Weights of a small mixture-of-experts language model, trained from scratch on English Wikipedia: width 128.
Below are experts of layer 5 (counted from 0) of a mixture-of-experts language model. Rows are named router (the router's row for the expert), up (a neuron's input weights, with its number) and show model dimensions 0-127. Each number is 50 + 12 x the weight over its row's rms, rounded and kept within 0 to 99.
Before each expert's rows: "gets" lists some tokens that make up at least twice as much of what it gets as of all text. This comes from a sample of Wikipedia text that the model never trained on. Tokens count by the router's weight.

# expert 141
gets: " the", " The", ":", "The", "oc", "l"
router:50 53 26 53 60 58 49 69 36 57 50 69 51 63 50 57 54 46 55 61 45 42 47 72 62 66 63 54 70 37 57 54 64 31 44 41 28 68 56 59 53 58 42 59 46 48 52 41 55 40 22 28 35 58 56 34 66 42 41 32 29 43 31 39 62 47 28 25 47 56 45 47 48 59 51 55 52 52 48 53 50 35 34 40 42 52 54 30 36 55 59 45 57 50 59 75 76 75 49 31 34 69 49 50 50 44 49 30 45 32 42 39 41 66 58 71 60 40 38 35 49 66 57 48 50 50 38 36
up0:51 60 58 63 59 26 54 62 45 67 61 48 25 59 50 53 44 26 35 61 51 47 54 50 52 45 73 81 44 49 56 61 68 54 30 39 32 64 71 67 45 46 50 48 72 41 38 61 38 62 40 39 41 54 71 41 50 54 51 41 55 41 34 53 45 64 39 52 49 67 64 35 48 51 52 76 53 46 71 50 56 56 53 51 37 61 56 64 04 42 67 39 52 50 46 60 64 42 45 50 40 24 57 42 36 41 54 53 61 48 56 48 59 45 47 47 50 65 49 52 62 82 44 62 51 43 51 51
up1:69 44 41 61 59 59 65 74 68 25 48 65 48 45 51 43 68 32 52 39 60 34 51 63 62 54 60 74 71 37 57 73 57 34 18 18 53 42 47 64 50 54 32 58 45 50 33 52 51 27 70 48 60 37 73 42 36 40 51 50 60 46 46 48 57 67 42 48 48 49 54 44 50 54 53 60 50 51 58 39 39 63 42 59 59 42 34 54 61 56 77 50 52 45 47 42 58 74 44 53 55 56 44 44 36 44 55 29 42 49 63 53 60 76 51 54 59 51 60 43 64 56 58 59 60 48 30 28
up2:52 70 35 63 51 62 33 55 56 45 46 55 40 65 45 37 38 49 27 45 51 35 61 53 47 39 74 58 55 46 45 53 38 42 50 57 52 37 58 63 59 53 47 38 35 84 49 47 48 46 50 44 45 64 64 41 63 67 67 47 62 29 64 48 56 51 47 49 39 29 31 34 39 55 51 48 49 73 51 38 40 55 46 47 36 61 48 48 58 43 57 54 63 28 36 57 70 44 48 45 48 44 50 40 45 34 43 04 45 32 18 51 42 68 50 48 30 51 41 39 41 52 68 55 32 45 58 31
up3:64 61 33 68 41 42 51 60 36 56 46 52 71 58 34 64 51 50 42 47 60 47 44 59 45 50 85 56 48 58 37 59 67 45 49 61 35 53 50 38 50 29 55 41 32 49 32 42 52 41 49 73 34 56 52 35 68 52 52 41 52 43 50 53 44 47 62 49 38 54 35 53 35 46 23 28 68 47 48 41 36 61 37 50 58 62 31 49 71 36 63 53 56 47 23 63 42 44 54 43 48 45 63 28 59 41 45 47 37 50 34 18 42 60 66 55 61 30 45 26 39 58 43 62 37 41 65 34
up4:50 40 32 59 54 51 64 40 61 36 53 47 61 75 49 48 58 54 53 55 35 50 54 40 58 43 61 32 51 59 55 62 47 35 41 32 38 69 73 39 55 20 34 68 55 47 64 56 39 37 41 64 39 65 63 62 47 30 49 67 45 79 39 39 47 62 60 35 26 81 47 46 47 52 59 71 54 53 36 39 36 53 43 59 54 57 51 49 29 55 60 49 50 50 36 63 43 31 73 44 52 36 29 60 42 40 58 50 38 55 57 59 50 40 60 51 66 28 50 38 62 38 40 72 50 62 47 61
up5:67 59 50 40 72 49 51 50 58 52 31 55 61 52 51 29 40 55 52 49 62 40 59 61 69 66 50 54 51 32 62 43 40 32 44 54 55 68 67 38 61 34 61 40 61 63 47 28 44 51 40 32 36 63 52 47 59 23 60 44 67 46 60 34 36 46 41 32 43 67 57 37 42 62 51 44 59 60 42 26 43 38 64 55 42 49 69 48 37 31 37 50 51 45 49 26 70 81 49 32 33 45 33 38 62 61 58 46 50 51 56 49 48 57 91 57 65 60 41 47 44 57 47 53 38 47 56 53
up6:45 36 44 54 48 40 53 44 36 65 54 51 33 39 73 54 48 47 46 72 42 52 58 46 46 43 33 49 65 40 70 67 62 34 62 68 37 42 52 80 57 53 57 50 34 63 65 51 64 41 48 59 53 46 53 53 45 48 71 25 18 47 44 52 58 55 53 22 71 28 51 30 56 53 51 42 44 47 55 38 63 45 47 30 52 24 37 37 23 44 53 54 37 44 56 53 74 59 59 50 47 70 53 56 44 61 41 49 35 29 62 52 27 58 63 68 52 63 55 45 64 54 58 42 50 59 46 47
up7:51 52 42 74 35 70 49 65 41 49 45 41 52 54 42 45 50 44 35 38 75 62 53 73 42 64 67 62 56 53 52 55 54 27 58 59 35 70 45 31 56 67 44 48 42 54 49 42 53 35 46 44 49 25 70 47 61 45 63 40 48 42 55 66 53 50 34 48 57 72 52 50 25 44 63 30 46 49 54 32 42 57 44 73 54 49 60 52 37 47 50 50 54 65 43 69 68 68 50 77 47 40 46 39 53 40 30 53 53 47 35 22 35 62 60 49 75 50 58 36 43 68 46 52 49 72 36 38
up8:43 25 45 53 52 32 53 82 46 49 79 48 58 68 53 59 46 58 61 56 64 46 66 43 60 55 73 56 54 44 39 71 37 32 35 38 49 39 48 62 51 35 50 62 47 48 46 55 62 49 46 45 46 55 68 29 48 52 34 64 59 65 43 37 78 49 42 46 34 49 53 38 27 46 54 58 56 74 43 46 58 58 33 48 67 56 53 41 44 64 75 42 46 79 51 77 73 70 73 45 57 49 56 41 27 56 49 62 49 55 51 37 37 42 61 53 55 55 34 43 39 46 61 45 45 49 39 50
up9:66 48 76 77 43 28 41 54 63 55 59 58 56 53 53 57 52 49 59 60 54 65 69 66 33 66 41 43 51 43 74 50 37 43 51 63 35 49 64 62 69 54 53 44 37 56 34 61 58 27 47 35 52 44 54 40 43 58 67 25 35 36 44 86 58 61 54 49 59 32 59 72 45 54 51 64 53 53 39 43 67 59 55 38 48 62 51 69 58 59 55 44 67 47 49 52 79 68 65 60 53 40 55 58 51 41 52 43 52 18 50 41 61 43 45 64 70 64 47 49 61 45 61 53 47 57 65 44
up10:61 44 59 46 41 75 42 42 25 45 64 67 52 48 48 44 60 71 48 53 42 56 36 56 72 58 59 50 47 56 55 67 41 44 52 35 41 44 56 58 60 49 24 73 28 56 71 39 39 47 41 40 48 59 34 59 47 58 51 58 38 49 49 58 56 45 39 17 36 64 47 62 50 53 49 35 53 51 53 68 53 45 32 34 44 43 35 42 13 48 55 40 28 47 55 44 54 59 69 40 48 39 52 53 33 59 40 84 59 62 64 47 41 67 32 63 60 55 56 56 65 64 67 45 46 59 35 46
up11:63 51 50 42 41 64 48 64 37 65 53 87 36 40 30 48 59 43 49 64 34 44 64 74 75 31 59 47 64 52 61 50 52 46 45 43 62 44 39 53 54 43 43 51 46 70 61 55 48 52 52 45 55 61 50 51 64 35 46 26 35 71 44 46 54 57 51 42 54 53 67 39 73 53 50 51 37 36 54 44 56 44 47 36 54 47 32 48 33 55 75 53 65 41 45 61 60 34 46 33 46 55 61 28 70 50 58 25 60 48 35 66 63 53 44 70 26 32 46 49 51 54 82 50 31 50 56 43
up12:51 58 56 67 70 67 55 71 71 47 54 46 37 51 70 43 66 26 63 52 54 58 41 40 55 43 74 66 46 49 48 54 44 34 47 28 46 58 43 43 52 41 27 45 39 40 54 32 65 23 54 60 49 54 57 40 53 66 55 60 44 50 48 46 82 46 39 38 35 56 74 50 38 47 73 49 40 37 64 52 52 38 31 49 64 21 47 51 55 51 62 62 51 64 47 49 73 59 68 62 64 53 39 64 38 42 48 35 39 47 63 40 45 43 71 55 60 52 25 46 40 44 46 60 66 57 50 48
up13:43 56 61 35 42 49 38 77 57 56 51 55 46 39 46 73 46 71 68 40 62 61 60 52 68 55 31 50 78 63 52 48 60 42 23 46 63 49 29 48 30 45 41 49 47 67 58 46 47 47 37 46 59 33 50 44 52 52 33 46 36 65 52 66 74 41 34 44 54 57 40 37 38 45 44 36 45 32 41 59 57 39 52 30 61 50 44 70 56 44 54 54 60 52 42 83 58 49 71 45 61 27 53 59 47 44 48 49 63 56 42 48 37 63 63 53 47 75 86 44 45 55 60 40 39 44 38 39
up14:48 59 51 49 38 55 37 47 39 53 47 70 56 60 21 50 50 66 31 56 44 40 63 64 69 60 43 48 81 42 48 49 40 32 39 45 41 62 41 60 46 46 48 37 35 57 58 46 49 42 50 42 55 46 53 35 52 42 45 43 57 47 45 45 59 45 37 54 45 45 54 68 56 61 56 43 64 54 39 64 38 45 48 44 32 62 53 60 38 49 73 39 51 45 45 75 65 67 58 31 48 61 54 23 42 52 56 20 58 45 36 28 68 63 46 73 46 46 34 37 35 61 85 43 36 55 63 22
up15:43 66 64 41 62 38 36 54 51 35 36 68 63 62 59 43 65 37 60 52 59 60 34 46 27 54 61 51 46 26 52 19 56 20 51 48 58 59 75 54 47 41 31 41 75 45 64 57 45 50 56 63 47 51 32 48 64 45 51 37 42 58 38 44 27 56 34 51 45 44 41 38 49 74 58 53 53 61 40 46 54 54 57 52 50 44 59 76 29 68 53 38 37 51 35 67 61 53 42 42 55 44 27 46 34 50 59 29 45 48 54 48 57 57 42 48 71 53 55 43 47 64 54 73 46 75 54 31
up16:30 39 49 58 44 64 40 85 40 40 48 60 54 50 40 64 70 51 69 41 52 34 57 43 41 46 66 52 68 55 61 48 60 36 63 44 50 62 42 40 59 55 48 80 51 55 44 59 58 64 37 19 59 38 46 45 29 34 40 58 40 43 78 28 63 39 41 40 47 61 52 49 26 49 40 57 34 53 68 63 47 50 44 50 61 65 31 48 43 67 72 73 55 52 58 65 32 45 59 63 51 67 56 49 38 58 46 32 22 53 62 43 34 58 50 47 50 54 62 45 51 38 49 52 49 50 42 51
up17:52 49 30 41 38 37 44 56 47 62 44 51 62 60 67 31 32 59 59 50 62 34 55 62 39 50 76 42 62 40 55 65 46 50 54 21 31 47 68 67 48 57 51 48 29 64 67 34 50 45 53 29 34 69 42 40 60 56 69 40 37 66 62 48 69 45 39 70 45 57 47 52 46 55 67 57 35 73 69 32 44 50 49 52 54 29 48 31 41 47 61 42 51 42 40 26 47 63 43 50 40 49 55 54 51 77 59 68 52 26 62 38 46 34 55 56 53 36 48 54 56 54 51 35 52 32 40 63
up18:55 50 41 67 65 61 45 57 53 39 56 56 49 59 64 41 38 65 48 41 53 59 49 51 52 71 43 59 69 42 66 39 47 34 37 43 48 73 50 59 36 40 53 49 48 58 60 33 41 54 49 30 49 58 65 38 53 31 62 45 46 61 44 46 83 71 37 49 45 42 52 47 29 68 72 31 68 60 54 51 55 40 52 53 59 17 59 72 51 65 67 34 74 55 46 59 69 63 71 43 56 51 38 47 40 61 73 63 67 32 39 61 53 52 36 46 34 60 42 43 51 57 60 33 41 59 49 41
up19:48 59 48 54 35 57 49 58 38 68 61 40 70 29 50 55 40 50 55 54 48 39 50 73 60 55 38 40 69 54 53 51 68 29 32 54 59 48 39 67 35 48 49 18 38 52 36 47 38 43 38 55 39 59 44 58 59 24 34 56 33 65 41 78 60 42 66 45 61 66 48 48 49 48 45 48 40 43 38 60 81 32 53 41 47 56 38 63 29 33 47 61 63 56 39 49 63 53 56 38 51 58 43 42 40 45 39 49 53 52 41 35 36 53 49 66 52 44 66 24 45 75 59 44 35 43 69 29
up20:55 41 56 43 42 52 47 45 37 44 38 49 51 49 50 50 38 74 59 65 43 84 52 53 59 71 53 30 58 31 57 54 37 46 76 52 48 54 55 48 47 43 50 66 45 57 57 76 46 43 50 22 35 51 41 56 64 41 51 41 66 56 49 38 34 50 32 41 49 57 59 48 63 45 36 45 73 75 55 41 54 55 45 36 44 61 59 41 30 58 34 53 56 42 53 52 78 61 61 34 51 61 63 38 56 53 36 25 46 58 64 53 53 50 38 58 57 35 35 52 40 79 84 37 38 55 61 57
up21:61 43 42 60 52 76 50 59 53 62 46 62 25 51 49 30 41 62 76 71 34 26 84 52 59 55 37 41 81 47 52 50 45 53 40 68 42 58 51 49 49 43 25 43 30 38 40 59 52 61 42 42 54 48 70 46 41 42 61 40 26 50 60 42 65 43 32 44 53 68 60 29 69 50 61 46 51 37 35 48 45 34 57 55 65 44 43 57 53 62 67 47 55 31 55 33 56 71 42 49 39 70 57 54 65 45 57 53 43 40 30 50 48 63 46 60 60 46 52 43 46 60 47 34 37 62 61 43
up22:57 44 35 54 58 55 45 65 32 74 22 55 53 52 56 50 34 61 40 45 46 28 61 51 38 28 66 60 76 50 54 55 46 49 56 47 37 55 59 45 59 48 41 49 26 36 48 31 51 61 32 56 57 50 61 43 53 68 68 38 36 53 48 27 68 33 47 55 30 28 26 46 62 60 62 33 65 60 52 42 43 48 48 49 55 43 47 43 70 55 52 48 70 51 43 68 60 57 39 42 39 44 65 60 66 29 48 55 45 29 55 76 38 59 53 66 41 40 33 35 63 53 31 50 53 66 51 49
up23:43 62 30 56 40 73 53 42 64 66 42 37 45 53 75 55 47 33 38 67 51 39 75 29 72 61 60 40 64 50 48 58 50 27 38 45 54 50 42 49 61 57 67 68 44 24 68 47 38 41 40 54 58 52 27 51 47 54 43 21 33 31 52 43 54 49 36 31 40 65 61 27 30 47 49 47 55 58 69 70 53 55 29 37 48 40 35 48 44 48 42 64 66 57 56 46 58 51 53 47 42 39 60 58 46 56 41 51 41 32 48 40 27 57 66 57 69 58 48 48 41 69 58 45 40 52 58 57
up24:33 67 46 55 61 50 52 63 57 59 23 50 37 48 66 47 45 51 24 53 59 32 73 43 59 24 59 43 72 56 61 58 64 47 36 54 49 57 61 53 56 63 55 34 51 46 72 66 27 50 24 44 70 42 70 50 46 56 57 25 39 48 46 39 61 50 51 29 58 35 54 21 48 58 56 67 61 60 63 48 46 47 39 48 37 38 39 57 55 48 69 60 74 40 42 60 51 44 45 41 46 51 63 35 56 54 61 27 41 20 62 46 47 62 56 49 37 62 61 45 45 63 40 47 34 56 49 49
up25:47 62 47 50 40 70 44 61 77 38 44 47 60 45 44 28 59 37 12 65 55 42 50 51 74 63 48 42 66 56 69 49 64 36 51 35 38 43 54 78 51 48 58 64 36 60 55 42 48 65 36 34 47 63 57 41 62 37 47 50 31 65 56 43 47 56 42 49 50 66 37 43 61 56 50 63 41 44 67 43 55 53 38 55 48 38 48 47 42 61 25 43 79 36 51 57 50 31 46 44 38 62 68 23 43 65 62 48 37 54 70 33 45 53 73 62 39 51 49 48 34 42 49 65 62 45 57 52
up26:43 38 60 78 47 34 46 50 53 42 61 66 50 39 56 19 68 36 65 49 67 44 55 69 45 63 61 66 44 54 48 51 48 43 47 43 32 66 40 65 67 47 34 51 48 53 58 73 44 41 57 40 39 60 61 48 53 56 45 35 43 46 38 49 52 58 32 44 51 50 62 50 45 61 83 57 47 42 58 23 39 53 39 38 27 32 56 46 37 56 66 47 32 46 47 47 77 81 49 47 28 68 55 51 52 70 54 74 52 54 79 63 52 55 56 58 43 57 37 53 55 61 57 60 52 41 46 51
up27:40 41 28 57 53 81 45 61 54 40 84 72 45 42 48 70 54 33 60 37 61 18 66 55 42 48 75 54 54 49 48 63 59 37 43 58 20 44 53 63 48 57 39 58 61 44 58 51 58 52 51 57 63 60 60 40 35 38 55 43 47 40 54 37 65 55 44 72 30 53 45 43 52 65 56 63 62 53 39 53 41 53 49 65 45 50 52 53 49 56 68 39 54 56 52 40 62 76 42 45 53 42 38 43 61 47 52 35 21 54 60 78 37 80 49 54 59 36 58 55 59 53 50 47 49 52 32 42
up28:50 52 59 49 68 51 35 58 60 53 29 40 30 60 50 37 48 32 39 40 50 40 40 48 36 65 47 61 56 45 57 56 55 44 35 44 62 36 56 61 65 49 49 17 64 48 44 45 39 33 29 25 43 58 49 57 72 43 33 37 42 50 55 36 57 56 26 51 41 81 59 36 37 64 61 56 48 71 56 24 49 53 49 46 43 53 61 43 30 37 75 51 47 47 42 37 58 59 60 52 45 49 33 53 57 37 60 40 43 30 38 51 48 50 68 64 44 41 62 43 27 62 42 76 60 41 65 45
up29:36 52 55 47 53 41 60 76 32 44 57 85 67 42 38 40 59 51 56 60 44 43 45 69 59 61 71 39 44 47 71 73 59 41 62 46 32 74 60 43 55 51 41 62 40 61 56 61 71 51 65 42 46 54 55 37 45 45 54 47 39 43 59 27 56 34 30 50 33 54 39 69 47 46 24 65 44 52 59 53 36 57 52 42 43 46 47 45 36 82 69 49 41 42 55 55 36 66 34 46 46 76 54 55 44 66 38 31 41 51 64 48 41 58 30 54 56 37 39 46 54 68 58 48 46 51 38 56
up30:27 58 38 39 43 42 47 67 18 53 63 70 54 43 35 40 79 50 50 50 55 46 74 46 43 41 60 52 54 39 45 46 72 35 61 82 37 57 35 61 35 53 67 69 50 46 58 51 56 59 36 37 48 45 70 39 27 53 43 47 60 60 69 53 51 55 32 48 70 60 34 45 41 56 58 43 53 52 59 29 39 59 55 56 42 52 70 46 36 67 48 65 63 55 30 65 37 41 45 45 39 57 48 46 51 44 54 43 41 40 34 53 43 63 62 62 61 50 62 51 49 47 77 62 45 38 45 27
up31:61 51 29 65 58 58 61 59 61 30 55 41 89 54 47 63 48 45 65 50 53 44 37 56 45 38 44 38 71 42 36 48 53 45 58 51 49 47 47 38 54 40 45 60 57 60 44 51 70 29 57 64 51 36 41 55 52 30 66 67 62 53 52 45 62 41 73 44 56 46 33 60 62 62 69 31 47 61 42 49 63 50 37 47 59 57 43 33 42 48 59 38 46 52 41 55 52 63 68 61 41 43 27 36 44 43 60 36 32 47 55 35 70 33 67 50 74 22 40 28 51 29 49 70 52 47 30 46